python train.py --num_hidden_layers=19 --hidden_size=128 --hidden_act="relu" --moe_layers=[0, 1, 2, 3, 4, 5, 6, 7, 8, 9, 10, 11, 12, 13, 14, 15, 16, 17, 18] --router_score="softmax" --routed_scale=1.0 --balance_loss=0.00365 --balance_bias=false --router_bias=true --lr_router=0.00225 --tie_word_embeddings=false --max_grad_norm=2.0 --batch_tokens=131072 --max_steps=5150 --dataset="wikipedia_en"
Below are experts of layer 2 (counted from 0) of a mixture-of-experts language model. Rows are named router (the router's row for the expert), up (a neuron's input weights, with its number) and show model dimensions 0-127. Each number is 128 + 32 x the weight over its row's rms, rounded and kept within 0 to 255. Numbers have three digits each.
After each expert's rows: a language model's description of what the expert responds to. This comes from a sample of Wikipedia text that the model never trained on.

# expert 54
router:133113123188117100121089174134152138142193139136104122151115137118139147160098166197140074134109084140177135164128152156133188135141081109141156157137136140106149156156149137224174202085092104197149086179123056149148132173165087067154063087112182118162154164113151158153164109136134098134133086141130105113102126141152135080126113109143146137112173083086076115087144130106086127160147
up2:103099123102168102145122144128102155147082140173064151029121156099133134152110100115140134142138157053142201118123206149143163157115112140131118091159174168157155118106123131132176111194134130113154066110184179140142202135171111129155093087129141177145126117180117127128178154136055100115142103199122141114119093079075127110140166125133142108183139120065110118086095124135113134155128
up3:152108102148132121132075144093157132083120211112122059118088174095107157127116138136106090174118169099100118146142163118134172111173096156167130130115074111104111121232154126136094161175078085098136133177133060089088090154117126093145119156125114110109163160100116190150134164117131155108091141204109179092145112143162172128095216150109133087162124127100120103153147144111107142179113
up4:132153065160137118119096122114138136107122114114121109120117067094145109141142132138123132096122114112176131189153117070129173075168108126128136145180125175097134165179115104140099052152119095144142128098087117115129125150197104166159069160101156094153132097145136191178126088113098137137165067195084129100137117083178155118127183139110154022122164118125119080106166139085103181184151
up5:089194156132058085140124126156117125126132142132065112158151147109169121178108157137097123160130111147123168101133096115126070151109104109112161123116168118204192200125112132159154149085100094157078155097074115139075098135094115123150116119158129121108121106124190054113169117137112108131085120065119086139107114126112055086187076139148140051095131167094132149106069134146152138074119
up6:080060105129137139123147150139146188086166180133079155125066154138101136132115087125106126145156136133150096100140171168143207142120158117045149157105131190165099111187114120141128150141122153111184108120187124120142160130167143142156135130134120121144115153198196151154148117157061092096096167197130181109179068118121143109106143092117106091094157106093119143103106190147089100162158
up7:122146118125090142111061121122125078115116144162141126128144142171107174074129193176091174099096116111115171100150104145123070061109180143119131131148100141192122131076136108115127150142134124121172201143076167097173111135129132118061123117132135202167151143064100136140080147131130150131113088146106070141111066169119187120187135115143140141194189145121120111186112100067101103146133
up8:115086132135130092117136161145138178132128189131092172091191100126134145114127110150102109127185141119113097099108147167113119128105179102098102172119032162054082076189110086118095122164137181153060074113172093175160150096137129110110131134116137174143130129093187143140138160152217104120123125129148084147176157115122116166062103111117159152155089119117105130148152141128145137141210
up9:158085122155103195134160089094168165132163082130167139168115138099115129099149076111131151183165142114121096109107072094139147154103118156100125104172126084154140093055160177136067161132109114136162140135127148156123069162152174125181169087128163152099129153159125057159120146152135174055113173086168132096147125157124135088077112128159133190122094144099138150159059083160126078087125
up10:131125105141101121139145165155124141130141072156174117172120129154127126140157137168140132148148117130127139109101074088097078058213153106122148087105199100160133174166195108176109148091115158119109124148148103110088154155118110102048140108127149101132116113121112097111105097152070120164062087060162100213119177110117141155120120125112170108046109141173093151155154141148120168065140
up11:106083105121149093127100159102107102106165152124129073126096135133054142098118104171181115089145157152115157150211112094165146144134125140145119119162100151085126067195101075092119186136135130086126117128122106159179141114133098127121111175101111099156107115111182164165128108183087110190143130174104153123131145142129206173145158079138113082233135127114087142111185164144114134174153
up12:069102091168159121180118123149123093084153200101067088131095132105089190158161172136117097069154201094120153120204130133171188173125114128154151147108117136105133071200105078124128159162135110126143128154106109150150108129116157096129091150123111135129135125093174199196105148136105135182132140141099088095127155079153156146116163131157133117158194128123079102097177167110092130138131
up13:174167134127130149182128134124150137152081098145166077160187164151197128138120149162115116094146120122100126204126065041118116103158112135150122133129141098159177179138162143153158144101073072134144089113141100143083115180166131123061113082131140103157112118122113128147162084072164175128130112104151127182111105111098097121159092187127169039133143120096117100142087110105152139064090
Digits in numbers. Digits inside multi-digit numbers in tables, measurements, years and percentages, such as 215, 206.9, 1895, 5,795.

# expert 40
router:101118126118070101092160116164129079119156138135083126112111174102156147144116119140173096128155090145146164112181125059133153104142088080179154082172152174134130130105138128154170167088148129148080159147087145121082114158160137163138071102163096111173165134050156158203146088103128121161146060168090100127141177141107170071143110148109182174124160098132116118165190142162095161167158
up0:130065129125115143136177107128099142149196137125120086197101131101118124107137113100156078114138124134113132099114162109152086136141113104143114101104130123059165104131227121147135173140070181192130155128147146137148123131137158161112144118188145103130180205183127064136171122177152129058153127116071149095106125145115172115165120124081076127137174160152154102141142214125151076133096
up1:176141117174105090071149138158100099106101137088122144088130094114159094109121141137164187105118120157163058117120121129102108099205150153157169128099134127112206170127151126134105165121112218113131126191131154054117094098109069163166128178161130106133164186174121085116179138180119145114130140104096111074143128119122123188085115103117114130122083155158115053111145181120137095110153
up2:064171111087184109142120083112085096143139115163112098161115149086167153175149132176121117121147108151124132136141117127104144095081081098134110170183135121202094155175129119115133174129205093147127100162066088107125119146173097128106108066063138133123102056096141199187107161134126143108157119135110093171095136195104122029174129090101131143148126113124134117130148111170113145108129
up3:145150137167103087124046156143158129111083115153138129102139141109100113145159186118134178138144142158106151132158104115118143167157166177108146118131168155034084148147157099145187078109141134089087139106109118168058107099151140103125139177123117077195164196175127083094131097146144151151099112130147149064157151113138109210071097173123139138109145120073110127164160134136136204152126
up4:192174087156185109151053145143191122146102120089128157126189124137150124116118093139127126088097141142178133120121112110133147153143094175083147119129131151114163093139115168162215064113090153135131089098094108159151105101136082148164104106069147180190170137152133113116095082127146162088082118118125129128162156105155117150128087194175119144170108125039098111135183107118076136169115
up5:123109174126157150103099136101126079093089174170093143065120130071157113194107108160150156154165095106124108153131157111135192064084095106146129179139126156172055175154101134117062091107117095157150151146083178133108098114163113151118106185124088142122142126099112088172116146130106143165159117161080164099180106119116121157156123079131134135136108092138148112137135025141070168094173
up6:110113183136042132090148090160214083103124092150095122138105180121148091175149097148095151113153111132104130140118163125187079066103131097105147113160200109110137108103115139103064073108162117101090076126158169081116154154131148134100143145139206161118111207103148176101072131100136106166125119134153105161146149125114122102156104102110118138126111136173157149135114027145130113137150
up7:147125147098140125165151200193125161133122175114107111121170134141131122114110101170136071082173096127167101077111120111107055141146104110120100128169113172147183134102118189122088144185073193156100099110120135184152143133162120134120110141179122085105155141092167069176144096174152126165114110119101143117062127160146121051099088106103117148115116119208108102137115100090175093100174
up8:116138120152135036163110173104147144142101168061120124094148124125136160099098147157098176115146129145169140108159114142078174133135101175136170079134078140188090143124098139132119010109135139060122173088111100141176088111108180154147127093106140110153136081111081123148087096122145127138112123119095129082152140091176165090148145169154115096112113054057110170112138087146098143145147
up9:130127190171061167084104101129112039108140060099091142075173138177157154092128126119139167147091157087154104113143088127160105089101112089164124127105102116153194141077122115130108136186084181095106147118145145083169111146090166147098098178076125142158110140105145126144111096116131143112086160120173097113159143148126132177073187159131174080108150138123057099095129100113160125168098
up10:104192080149183130124122130088114110122144081070099118170072113179135137131074102136162137126113125176124154137158121119080143081116152142102155095150135173113098122164071137132243154115108096147155116154089110107122058196124104165166108094182094117116118061127174128132181128183145107135161125095153126138081122124147140215132180107128143143160136124061125139132152153149109121138095
up11:092127094070186131065122152155120129138148152180114080098181160136156097153148160182114101105170118163158056114115137129070061123144098107100117116137133136167134137108102143151087108134210089139128107173119156124099153141114109157117143067150205138120165191082150101114125140092088163096108120131092123175126081156145127087148148080080164161053106142185123165125101123135153089109152
Pipes before names. Table pipes after a country code or position, just before a player's name in squad tables; also list dashes, en dashes and semicolons.

# expert 13
router:096142105111149108089161057177161067137146073108137044122184147101104161126121168127073114151154104153142117108184149127084140108136150116180148078103118067168133116094123139057109139107155112134095097173043094134133133130133152144105123100133152190123113096108075127122143178105152124097195141156092072201087124124166124096130122105128114130103081106142084168178097125166144115125156
up2:090188174196137085095145128155126148113157098121184171104078117135146175111083148138107101129098131131127135183094134109118126148149121134135136141161111117141081132124104141121124131073061178139138109113120118163124188180087139172146165172121153146085159145189104115122146116197153138191114183178123209130111077156150171115159137100127114087097117104129063165160105106181137088052135
up3:136116112185096118115181142088168183135110095162147138166154173162169126112154088133168089183121126143118136195093143097144144088142191179174105154098186106139125139160136125103156100152116124109119046089109145149128109142110112110153106149142091135139044092105061069102107106172134105146136107149131146140093067116152159140124069148085188111101092119057114109121145112129134197174152
up4:095176158142082152154192092124097121077123102116135155114118153107175109107146130125178163124139141108106111150133134123107089125146195187138135181153214115137130163165143137094045116119118142155167133153140103083140086124118122095094108131110118103177103150135140111144143120197167188145193090145180122155128113132189143188135079150096197081101135112130131121186102132167142109143211
up5:196077161139166109186117107081184125083095154120122141127141065091112118031182132093170143156136104085171101154095130115109124119105138097175161106107119114121121132116118126214120128094185073147141138124156116143170156116104085143095125065169142108124080077114166129059137138131114137144111142084142088141124114146127085180136069153160172130172059100100090103121133104109119107167128
up6:141087181137138180147151134061138110160121090135151211181107154163193090069154061124090089124107078116055170101113151149129067125150146118128108116157143160167120119145125134106134139114055202137135096171113135205063128135144158154137103146095148154141139139190112076114142173171142124125106140152115128187129104139160112107122164156108094147145129110105079100123110099132198134124146
up7:107113091131051118152131159109116107117088095110119149135104095144073159106179168163134157108063135115161150149145161168164141097163173137137080096163099107082076129148154113088105164152065138110177130078113124126108132089168128172146148148164092132136064108118057118121122139087176106140098132178105168116106108135100200121110192115141156151171132085147061113152150169150131101215135
up8:115062140119104097174132093160065121136138153111176137196149124167159146118206125089180163179074090114100151128153126117137140149122144112134152118098158137188130134160136136145169116218088112130175149158143122119106109101133166142071109121142112115090122094056170089057091118157147107126175114122111205130131139093102158162087132118064108135126099078122150144199113136075135124110161
up9:124163080054098150090095136174185110131119207168131103091119124077091109159089116129112111097141104198153139048210082128119110172167135158156119142152149129148149116119125107174139125153170096109085176166191130152154161170145054176130133119173122139094178096134098129128139172081068133093111134118131134098129165093122125150133136101156076172143106151121154188134105161125142135101131
up10:115099126148133107109139176156105084083172115134164207186116135120124093141138141086078156131107095150153179044143106150140053148107084097132110139119128125160165124111112060159135166105127157150138117108081080120071107114118076070129192173103129130095109168167135131180147151126136126134147159143092078136086186163146163090143096101091166181145107101108156097172121101127174192114151
up11:106100099113120140159141251156172144113081153089090103091112128062132133148090123135146073132171167141126116179160123118134181144199159143148144107119123135129133166158169174097077150125084165107109142153132095081090063134203142175102090119142111159160139139070123138137107161127118140155123150146143132129131178109138191163104135093164141145211165149105127129142124149174112060143126
up12:162186107162153089172106161153125166152143123139160149094151121163158120083198120103192150169108198138166109215141089084143150112118117094139122086102168137135115130117102129097131151143133135136109146146088144184131096104047139149126082170091109076160112110115102122138124124137155160137020079171127147133119084120160107098074164144171201091087120140106129142139092102126141153155092
up13:095176126141087099087148153227120130131136090164162085211115129127126100181152128094150128080155072114203150095170108149129101159190124093148108132175151153156103196106120140120150128167166121098159148083135185188088137153084113140064111195139073146116143087127145136151127117120136166138102126077096129094101123100074092133151142090162156141120149173169095113161116158117125138117126
Name-initial word pieces. First piece of a capitalized surname or proper-name word that follows another name word, such as Sz-czecin, Ne-rukar, Fa-deev, van, de, Summer.

# expert 35
router:116130090161150104098100142139162125114162118141126151128115168137159179159114105095179094106146122162156118038146085072166122130119098116161142071196127212149111168140124151112060082106157155060082153129111156159108104147173104146159066101120097122195167125096112093150109110121126137143115057159085145124115169151143128130152098134139131202140140110091098104200172155152166158116121
up0:153140154142141076068082100079105182129099135123135175076123160143124188106221105122125125106074127136124182126153125132181191141120109141135136149144170147144133144143098046112122063095123111139108123062100148113106159111148175106158122146130077139154140081136101136109110085112131108197131160132109179119118106120124167094156133123130112151163115122094119097141142177064005147125118
up1:168155093116118145103158160201179111087087163102069151102183110153123096167085097094118111144108138054132069128109158156149133119121179126123156106110092134123129155078122149125126059116110131057107144095120114119108096104122168125099085175109106142121123122078131119103168125152155154108100137174117033123161128145137107150047122206166171144164151140180144119105134109095130161096197
up2:138112165145058072133114175077149107119073136055125126132067142145069166066051089096150118162092109187178153120108128131112082144174129106144132104120135110096137189157141100123171142147102141095097167146149175114133081168153107169143095148108148107105186126108154131122120119127149185126102125155168111153121132133122110110092102201164181137105117152217154139131122120066132171163129
up3:079139141129234088171095113126103130154138127183160108115129131116159126121138143182136127141184095177146118108098154124130127059114138107115124128200143110132114080156124117150132174073120106191128065140142159094122106150145074146174120102130127161127110167200162189107104156149114102175126147030122105103155131185093076129122115130136095132123103106130079172136154159176089114109068
up4:119123095177210124179150135168162138086105179153105076113183122147124073168123119143141114118158098157081060100075115127121076119105149142125142086170114122108115091095169176133146156133126084197108115093149108171147114165100134193109130112125158180135120136097120134092126112113120130168115128105120087097100145147154063208170088141130105149085112162196147178146115121112206105135090
up5:108152103079082128112145130057180140129077140105152194049133131170141208105098099154149118122136125112131154143100119122146127109122124144119157173181065154158109086179077107098124100127146115059116143080098122160123148063148137111126086150141123123167111105098154119178118096212089145190126097163124105140157137152128153050118127123116167160165127071080137085165128107106107143160162
up6:134110113135186103132135156138134162136119092152136061196173116154107095086100095172141095176174149127087147108145120112152117192134136128139143150162100109155112081149106094122191154116105118190118101165136213142130098152159129193173119074178139151108165108153160141164108121089081096040083123096131112124077092104157089129149120116169173121154140161196134124099127176093120109177111
up7:101105163144145100134129117112168091098103098134163145113220123146061128182120122091137136114161109119086156113102110160088058123105163118121118115141121132128161149060170152167180130108142136168117160099129124157115051164147175136036125110114156123147127185105132133099115057114118133109115124167117092144139127124133085125149093170116139121083180133172154186126132102051209113164183
up8:104110084139075147100141121209161114156147095125114118098159177135114168136138137134121135104095139169049148135136136144126041158128152142122069122148143146096111111106168161138136118157100104107099133118096124195200179126129103137082139185158162141125116122098177132065114141140148033043100141143097141138154117138155139184129090121072073137131148145137102112147141098151189142150196
up9:147131141122106139150084148173114115153162115162158130171087173074164101151185147158161157093149117080180160127114120124087112145076107065144062137121152130150070175062110153142099137110125154116132130104132099158072178121094075144145121139053169143089106184111103096139139120130134146097136120097136150067172112132143152159164143133082082134052135115064082192089119110123090153106166
up10:114150126146200121152121093147141117129131121152157048129143113113115149108090143162133100123133136189112088095118106128095105062147134120138158152167092107148106113125133162155113162090177051161108121185197095103117105200102104121134121070073185153133112135113130150117121138051128133155162108101134125130102166199138059132137110116119139126079097108181117213149108147123163140068065
up11:133137083110084152061138137102131128149127102123092130193147143112191121101177121142143138159155095100125120128159132116151121113172083137134142127132158128139141097138161094119146119143080197154121142077104150071118193111124132146147104133255116050119125154154165177117086096172179116098134147111103134145062128095101171117109112068107153117157184110089122058125153166161143100071144
Table separators. Pipe separators between table cells, plus semicolons, colons and slashes in stat lists, race results and filmographies.

# expert 12
router:139185093134139128150143085048147136164154105137131101180135151144068142128116125139102115150138118154100151156125103152142164136113132165124110166176178181156137148100123106143169166100203095148168173147083149109204118174136104062089088168193084157102132190128175162155111086119101137111168123093133113143093141153178136110092114143135107081159169149166098083082197089119123087127106
up1:078077195143130128119098130080136115083151089131149130160080082135161096118081123099082065166174195105060172138088095118195116121157117140107094097098162112105157130172122126127101120070140145188215133095110064147118141145113117125146119139105154139133083083141151110166131095125122159046100120125125162100115092127117137149173116155193112101109134088182131147156140121133128193143153
up2:149127083138088114164180109156121135181148133140199125168115109088148089086125093149144159110156135097112180154126074099153144129119123167114160082117187109100062140102193134147144077137150097115123107136099115128176151147100151160162103176099110134198137172140101176118121079150174142119095169136161115124126132148154084164072109124218098187107066051126153131140106126140125097128069
up3:136084243155129158093151123147167181137119170158125152115159145180134128126103165103111086138096120084153130139123172125105172095078099114105159155095128155133057128112104169154144147146167171146123138116111091170143095092129136140146066064123089142130144115102102135133084101174113163155191165192140093167123154138135099125130164139047169114158164108110168122164124149137169218130112
up4:116191177184103105132107111124148137143159148077086102124135063114113127151121112081183184149062173134142161129110065156042122128150108191133098098145209108144108125149160177121141113105105092122121183076144151160094120132137163112102118187102110109139086112145124147129104116041128189189140151155147188118105184101134108099133123133155113098132113079135103135112117186149110125161124
up5:061116132080150178068087110148108085101100093136102085108099159145140129137119119141177068179109110107160160112109085099133128146141086122092047138111132111126144131177132113152133113138086108156159155173087129140154175142108093067146084164150145154211153137175087089138071141081117152108110056199125148081150178087102112137149107132067077104121137094089154124144160106128132101112120
up6:142047088084074076091033151145166108143111118149125130102116132093147188156121144148161167109176219157063110096104087124139129152113118138165099130107142152118161124103082134136138115142115164128063081134132120119140109140140130125113114139125119106109120126076163150150140133067094148111089068126078095087084090098087166066112177119147071049165085147129119143157139132130105144099100
up7:140134066073155104102082145135098071146133149155110093091112123176146122137137179108142191152090098130069103153117119125130066093117114149087087154111144130147073150145153122131159087141153131107134117082104160088131119137107127137176142100123077129190147192138102095078179157119151062098140144107095146073057160072177123145127127129146164154124114109131114117111124097003143079126128
up8:112095176058069100152151124121163178166103114185114153162134156064105187080161099187156091145112091125170122156163139129137151142104092101102161153090080139156167067157135122131139156146156149167083104183099139154152187077092112165095108122147104152140140130160129098106077115146099175212161141104138140143164069157135153145176113170146134088160136140147119155097127058108125154111123
up9:137143201142145118143135121149092179136194091189134131132175078086172112089135088146154058167115168118176109167125103121127089166105160147146076113126150084163097113144173142122163114141122125126146119108116087072118198136112122100123123186109127152136086096139179134136106087163123184143145146088134180164193148136050134064086076089162113147115135112138089180081157110129152166128129
up10:181108095098151118159149152089100136107101170127076134132129181110107117134121221182104172116091102135177055134112238175104160116148137148179185153153121164129155179102083093127139141140131128161123141135152118130139059119174164092116122103180115089125145089146125108093107166177142108131133096080135147104082138107190201115090133114066114104136119138094168120153101141137131105104131
up11:093103112088148155140125137164170132094114216146137120126134136193135139137156142114124141074145128097127118163152100138125066089097149086117109173161104155133078104044109144127084155145145119158157141122103125067111100121112152158130139174108073180118140133039150092136114157152104149146171191083079143141091092138143102118187136162127146146152119129196081164170127115048135137146200
up12:142161124140117112110170087131163129147145167127159124130119128129163092118079117069121114171185107120075111162121156059094142175141097142185116122142092107068141144136134075106130119132069129119172133155124072112149143135182136077127102141107091137072098130094077158141157064063082079132177141166124117109086189055118121148135118121148111156144188194125147127143162162183133070170154
Suffix endings. Final suffix pieces that finish ordinary words, such as -ency, -ional, -ously, -ors, -ian, and the y in very.

# expert 55
router:111082076154136123120125164140087133102153117168137089155143153103124098134148153186108154136133152075126109139142163132174160126133132161162135123196143155139081161147127157183166197105065161195090091123153140145100099162156109100140063057166119119156104143149108174136145091113106063118118155114178084153131168132107091058142160132137137099133152112102076172056097109180157115066097
up0:159153135133159147164139130093169178143173130082139108169147108081179100136152108131113118118137141083115184116126085128077124124068157116117092195141111118160096094108168129143092144113088168139100109104145133064122132096118083065167154119191084123156148135148187120169166147161121122180143204143136100204161098104093163103057078131104144125112111109147134102147157220123119112110083
up1:143132130073179055121124156159121154164122172152113061136137151112143118111091088095128070116141104105112077128139131124143127187122118170181113136082095095170116119114121128142035157160166146146133134176120135164147167179125135121191094073182077184124100097124061130100109133125181155067148141193105130162154088141130162123089188130088094105167134150145110071099156114139126106156139
up2:100123112104142092101116142132133125175149167163102146137109099133086129097153149123147150126134076139123190132090141154169124111035092156120140168149115158145081166111096114138039123103100142131131123151124148122127106103043102083148155130174132180134056141081127067145118193222176166115106095145104105180110163153134172125107160155099125159127136084094101099123119093115108212145132
up3:066092138121133137113123091099107103092100135103137136159114178098139106121157126106108090143170107131062173121088121160085115087124066166129141132171130117153133155170094068153164148092107090182145068157095131125116120182143132025134140093171101169127162120173087130134062143125159144106145156214106117103093130145102141077159196126108116117145171173130163097136107080144186146102153
up4:161119118156102105151084135159122111092115107188163073123112107194104095117142093142112130102134138108110075210170143101155104114059048141121054114169100152168162108163150147136165186101137086185061113144136135202144155120162086087105107126166102155112161102116149134130122166095135107170106160087143103105085122168099136134122118098156157103134104162169122178117125150132143070193121
up5:176103120170112110112161102069164192147143110095071117149133169035103138146121172164084137180187137134166150123168147089130171170151129160141161139088140101157137164072158118133146119098121072152136164063076117164113101113124115102084173132161180176096128156080136118156099137153126124090096134156063095128130044070115169126134140131165125152138101152128144160129128184129094107160121
up6:177129128142136116120133052124123136183109143142105136142140114106090100193133129107200158100153064134128127144100113197136124163169134085115143139107114043093215166120127128175174117129124058131061156151175127158111152167118180114176106108174156168099128198148125142109124106073115135159102097141139146143105116082144136115129118149158165117147163124107156080125105071122134162061182
up7:094044083137120185123139049037109195083122110123172171042152083128142122153119159160073154124108148119095126176161139154100104120125166034148138104119149121056180119101099103146202115104132170161140194154135134151177092148103139136125115102115149112122094097135091148140130156113139106139105101089136120141131097098148081129109161129094150100168149147122126117158127102160140158138125
up8:065096147089130104151087120131139137125161164094164138043143122096131115131077132185136119115167107111142129140110119145074103140213131139078163105127118155123132161127082159109097163135164134154233109149094133141208115040072085183120142122139140143146138176101092098139144112131092163127137128149088118140094160083114080145080169110140114157069105190099139109159148133113111104120095
up9:176094200149147087142094158120127106142122126131150134083158057096164051080123161177157145129137110141157127109133109133101082141147105149108061115112097097151159168126128172148185155150150156194096177126139157149157139090136100175134105108128151147126135166159137072100166136065183174195095128111125155135082125139093112095118089180178124089109118208127093137149105139085160082109117
up10:096124078154123074110120138103175182128138130118082133110068128122126087182100134151125062063084173111131149144129142086087127090127067122161112122093128162177068123137136102127117115108093065155177080147123122080166136191105119194122179105153131163066117053137138120120128122139138134096090151160146104161156129063102152131156104111145128115171155191090157079148113127132109060112089
up11:132139143159123180093169151088125116095110081115149144107103222131127095176148104120113135175130142140075138059104121091117134091098184095155182136161145156094129122078113125097108130099144149147114109175114136080035138116193156121069120134119108120132169153164090147141118115108136107146105108112153111139173048160183109121196153095084125127085155093143114153101127123137084195144196
Nationalities and countries. Country names and nationality adjectives, often in tables or after in/of, such as American, British, India, Estonia, Swedish.

# expert 50
router:156142147091147158188149117144145135159123117099131126134134088187097162158091167152113151120124193096165107153108098095170189132134150103093150133149081176062142106169159177136120169118137116063120152078062074155203083152145053133148120138127168095150125171134180166122176170085170166124124122116136138107159120069118098152106124059138137125100150184138094098117161105159087112132133
up0:129155161156182131129136022152156087083166096100154120095128124166148139184154157109169213106155147121166139143183122117144159139119105185162156105140132063138118113076104085146108172134176104067122092157087142120133145112136100087157130162122054131147165108159111147124175130112130138116104055142222102143161109155146082129139120117132152121071122106146124093093188120129118156123101
up1:119168071143123187107102086068078098084128177149111116106116108147112111102135084122135110149096127082223124136173105145141156123141120095135116097109113073127109121072082176091138141104119130108115072123089091088122149149141115158136120133129151151118141124105155206107168124080185077106100087091070109071051099133107140051160136139180075086150168142105117092104144116136156143136153
up2:143119102122176134136111103108164185149137124140154131182168109143093111107093137130113138112183127109150099108136088177129147082122155107113173105111149151065094039079143150158131164105099146215146137194153140183158117087169124094150107116111125075174108090164167119107130136112161129165102213091088149163107124155116159090090110130091077105123139088148126179066133063121149122145081
up3:097148183136127135169168103080127072132082149107197143150101087103215119128119152115143126086059098103119136122113099106136128130089089123113086182127114103126141129140160094139149075172114170142095124125171134155180136166135098124177098126118133195174138104169122159076151078086130152098076130164180152108167102155127090149122069122096106126099166101157184064139089154104177108127074
up4:037073100164100084089136148122127166115151053123082109133124141144082116152108148103125086105137125118130114125165155078121134135161166126129113116116066139058143123144096126138137158170121144158165089143123116151157101122088175144130115146089173117148179127119144183114069205134154140169116148120155062176158185066111152109145150165139119128203107216144120094151151111131148108181096
up5:146168164071085146093110098108098099072090121060137145164089147137153159110126176142108119146147128119088076155151136169133156120121061092163143068157095123114080116109166085129119097096123125142108098128144092140075164079186135146110126149168144111146127162067152137121133125169128157113154134127069108091097118136178142167120054125132181187079147115138081169160111159234130102105131
up6:110138173119095129132154122116139153130046173143120161141147094165125113163119154102120123181117153107121114139105144136168174210117160171125116157088100152129103089188088110161163143167142069101132126117089138118165149083086166068130085116056160072054199109141167085107126102072177100135149148132100155124098151154119128187127044150140077132132152114142146118143116131091105168094108
up7:130087101133182119083138087078142110109156155125134093129159149104121178155137119109076180199116105144171159112100104134193158121113141179094116144163140147158136088124144177151145139149149133107174149055124151079157086153165115164149162091186182149105179202104090132144107146184129151175148127065131086090101096124109091058190095117140139104129132134145149111098156103128122120112058
up8:119098122072116118124097117134083169176102112091113126162123138122129130145087113139160140072048160121137170183111130123121102230139114175115121152144107133109075182177149135113126095099080110154137139122096127147130126146083090174148113116141055134130148105092104103119152133116138129065096209114115102103082091107109111073100125109129091100123090196139154169125098200130133183172194
up9:129146127154118134137113091190088123140161129076064168111160147140072140120111104117177117186151149171126137148119156089085147165134128146105114122101111111171120122144122086140148159123117128143116113175085150103119071156174090203155062114150179141093161155117079116167100097186167132114066142117228099156076114159131134103162178115165153119170122079113179168170117108076107148131165
up10:112115117117080195113091176086105103108098184130134124060200154107107122076127147150108141139161147153127115164128186120083111073111084133174186130134118122096145111123095069129099171138129136168229160137153121111111104116121150131085132130100104185153116115093151177149048165159128168115082082090150095115121162125131165150147161083109145117110137139100077117176139113122102073118064
up11:126139119090151116118131173186090086155070136141188068186134086088161131128100122181099142112120136141134131093164147160087093095142137094164114095197126160087107170164126128068113166117162178152124199145123164094109155150116121162129101135150094144099138141093159052182118098141092105124166091079124131119130101111179138199114146075099070138068167157138086132156141104127108074125134
Closing noun syllables. Final pieces of nouns and adjectives in science and taxonomy text, such as form-ula, lithosp-here, quant-um, Chape-l.

# expert 41
router:116125126127056091134130088109136140127154107127079130097095079088121101144077160173036121168164182132072192138169153137094142086124090112144165163182112177179172092171154119032135144112141125083079118130142077132165155153139062109110134114135105124108125138128176157144156118120086091148138148148074133146173121136140136118126150104065153081150128137100082138089169168164095119115145
up0:166171108111152150079155099170146130062106117156096105123159079136105087132077103126129119099135153085139116091161149098077065114096129139088167132115160087104128093094155146087103173127115135103133183148179140131118150132168136159139097110167117089127162047071210079118143067185119130152120125137081114170097127157111126137079158097147179130177128122089124193107054129127146096084129
up1:110139138068072121102112143093119086063123112128153087127147154067154145125148134145115139077079148118088132130054067117167157106104118139137178118134123156149080146128172124097124094107145128171216154105113149150188232098139095108111130126188149120148073047097144157129121203154105148125181116074142151116117144104115106135110132160165125079150151146136137116118110126131155099184091
up2:144146156192227124135166132136131133136164090143095065159151109171111119089112122146187064110149122164109146155190117085167177125094190169133120157119181126156133101121165174213146137071134191126137137119116145112109067115108104117120067085137132116107134128095111113071145143111158113147132135088159118094099148084176095125170168151149123150148156150164136114097158100172135124106055
up3:085120074160097122137135156146146118120148127127154200125091162158145112110143107114083139116150094124156118118081122132164101141109139117131117175151141120139125089145067037171147197113107131221096149110145096105192151099107072113145094143084149082089111141196164154149144102141125132145094218134140128132176101102163027156145061124135145096098157094129111161150149105111132122152141
up4:133103099138210142137114170094175095162124137127115112091172138119173101120115125114082096138148109171086119142122126076102182115141224076139124219123198091096127103096114127169066117088115090104139087114124141131155152076131118183090135193168131085157184082192171149112127159106111160131168151107130054127141104107130114124130145075114092128165138120144126144107121093127155122092148
up5:105095172093128183143124156112153145167129095104183135088138096119112113152120140153111128208067095170183139093159094139121130141151232113183136104140087097158052141121098112227122129123092093166107099080126105129157108150100108121101134111116106151128137136170157130127089061156108157139080139056096124092131137115153092152107121142134063195121114115114110086096126132123102170157139
up6:119120130102111111134151143166175161145182130143165140181091117131193151110102146137146206119123174196090150054111119133146108103127116172076059109155165080146051084134117162160113057130131114079184076116169141164153150130085090103097134090123169161131106119154119131134124144210139130153118151097135130110121107092073149084076095153155171109094107157114111107109141177115140160124159
up7:108135163110191149166145120097172151114157125098138134029126145118173159134134111101137105183126131176138069174127101090157126157121152121105085162120039067149122124166083109147135087114105116100107069120103152120156193125124109086139132123125083123121071097123123121168090104101118080133166137084111110060140141115076150099102078159081141183154114176109163159198125082122099162146124
up8:111176150127129108119177035127128204147147136142128098159137113151136172183115122085159169175162120112200167145153117146114076125136152092140149168147168129147146139157119075135150156191163093160122110159123116106055124183179104157142110116119152190149134105136145130103107167066161118091138081103144152135202111168190108133137140178161167065133103121136142074162166161132142147136152
up9:107108096110118084087175078120088069087115222138091097147103127153156120120160091125150127124127147104182137088160154120142164106140119114133125117116103170120185107157208103164124114155113096149113152087125107129163110151165144187095027118161139120139062157123118121124110161096114196084172154148115153101185076083101098131142163166142142088139103155130171093085106107132197131121121
up10:141105121110157183123087145146113142110113081113147150123073196163155045108103130121149157138123182116127142126098158110144086085104115116127111102091125129127164109167057127175128183131116155190149157098135137146077115089108134109166132135079107146137121158178217130102152168152124127117114098205184135123079102062168052111097099096098143137156122159074092165085144119161165098124142
up11:121117165145115093142057092199106121133115072124121065125126090116129088049168136151122105101144151099105090111094112149082111121104075153113149158164130150137141127156139079099181153112106205151115165136135165138100143089130152162104147103117136061092111147133094134128091102080106142188132141173106142163126135241102132088167110080102121086147117150109082108111173193087145152104123
Name-ending word pieces. Final pieces of proper names and places, such as ston, ington, wood, way in Gateway, y in Dorothy.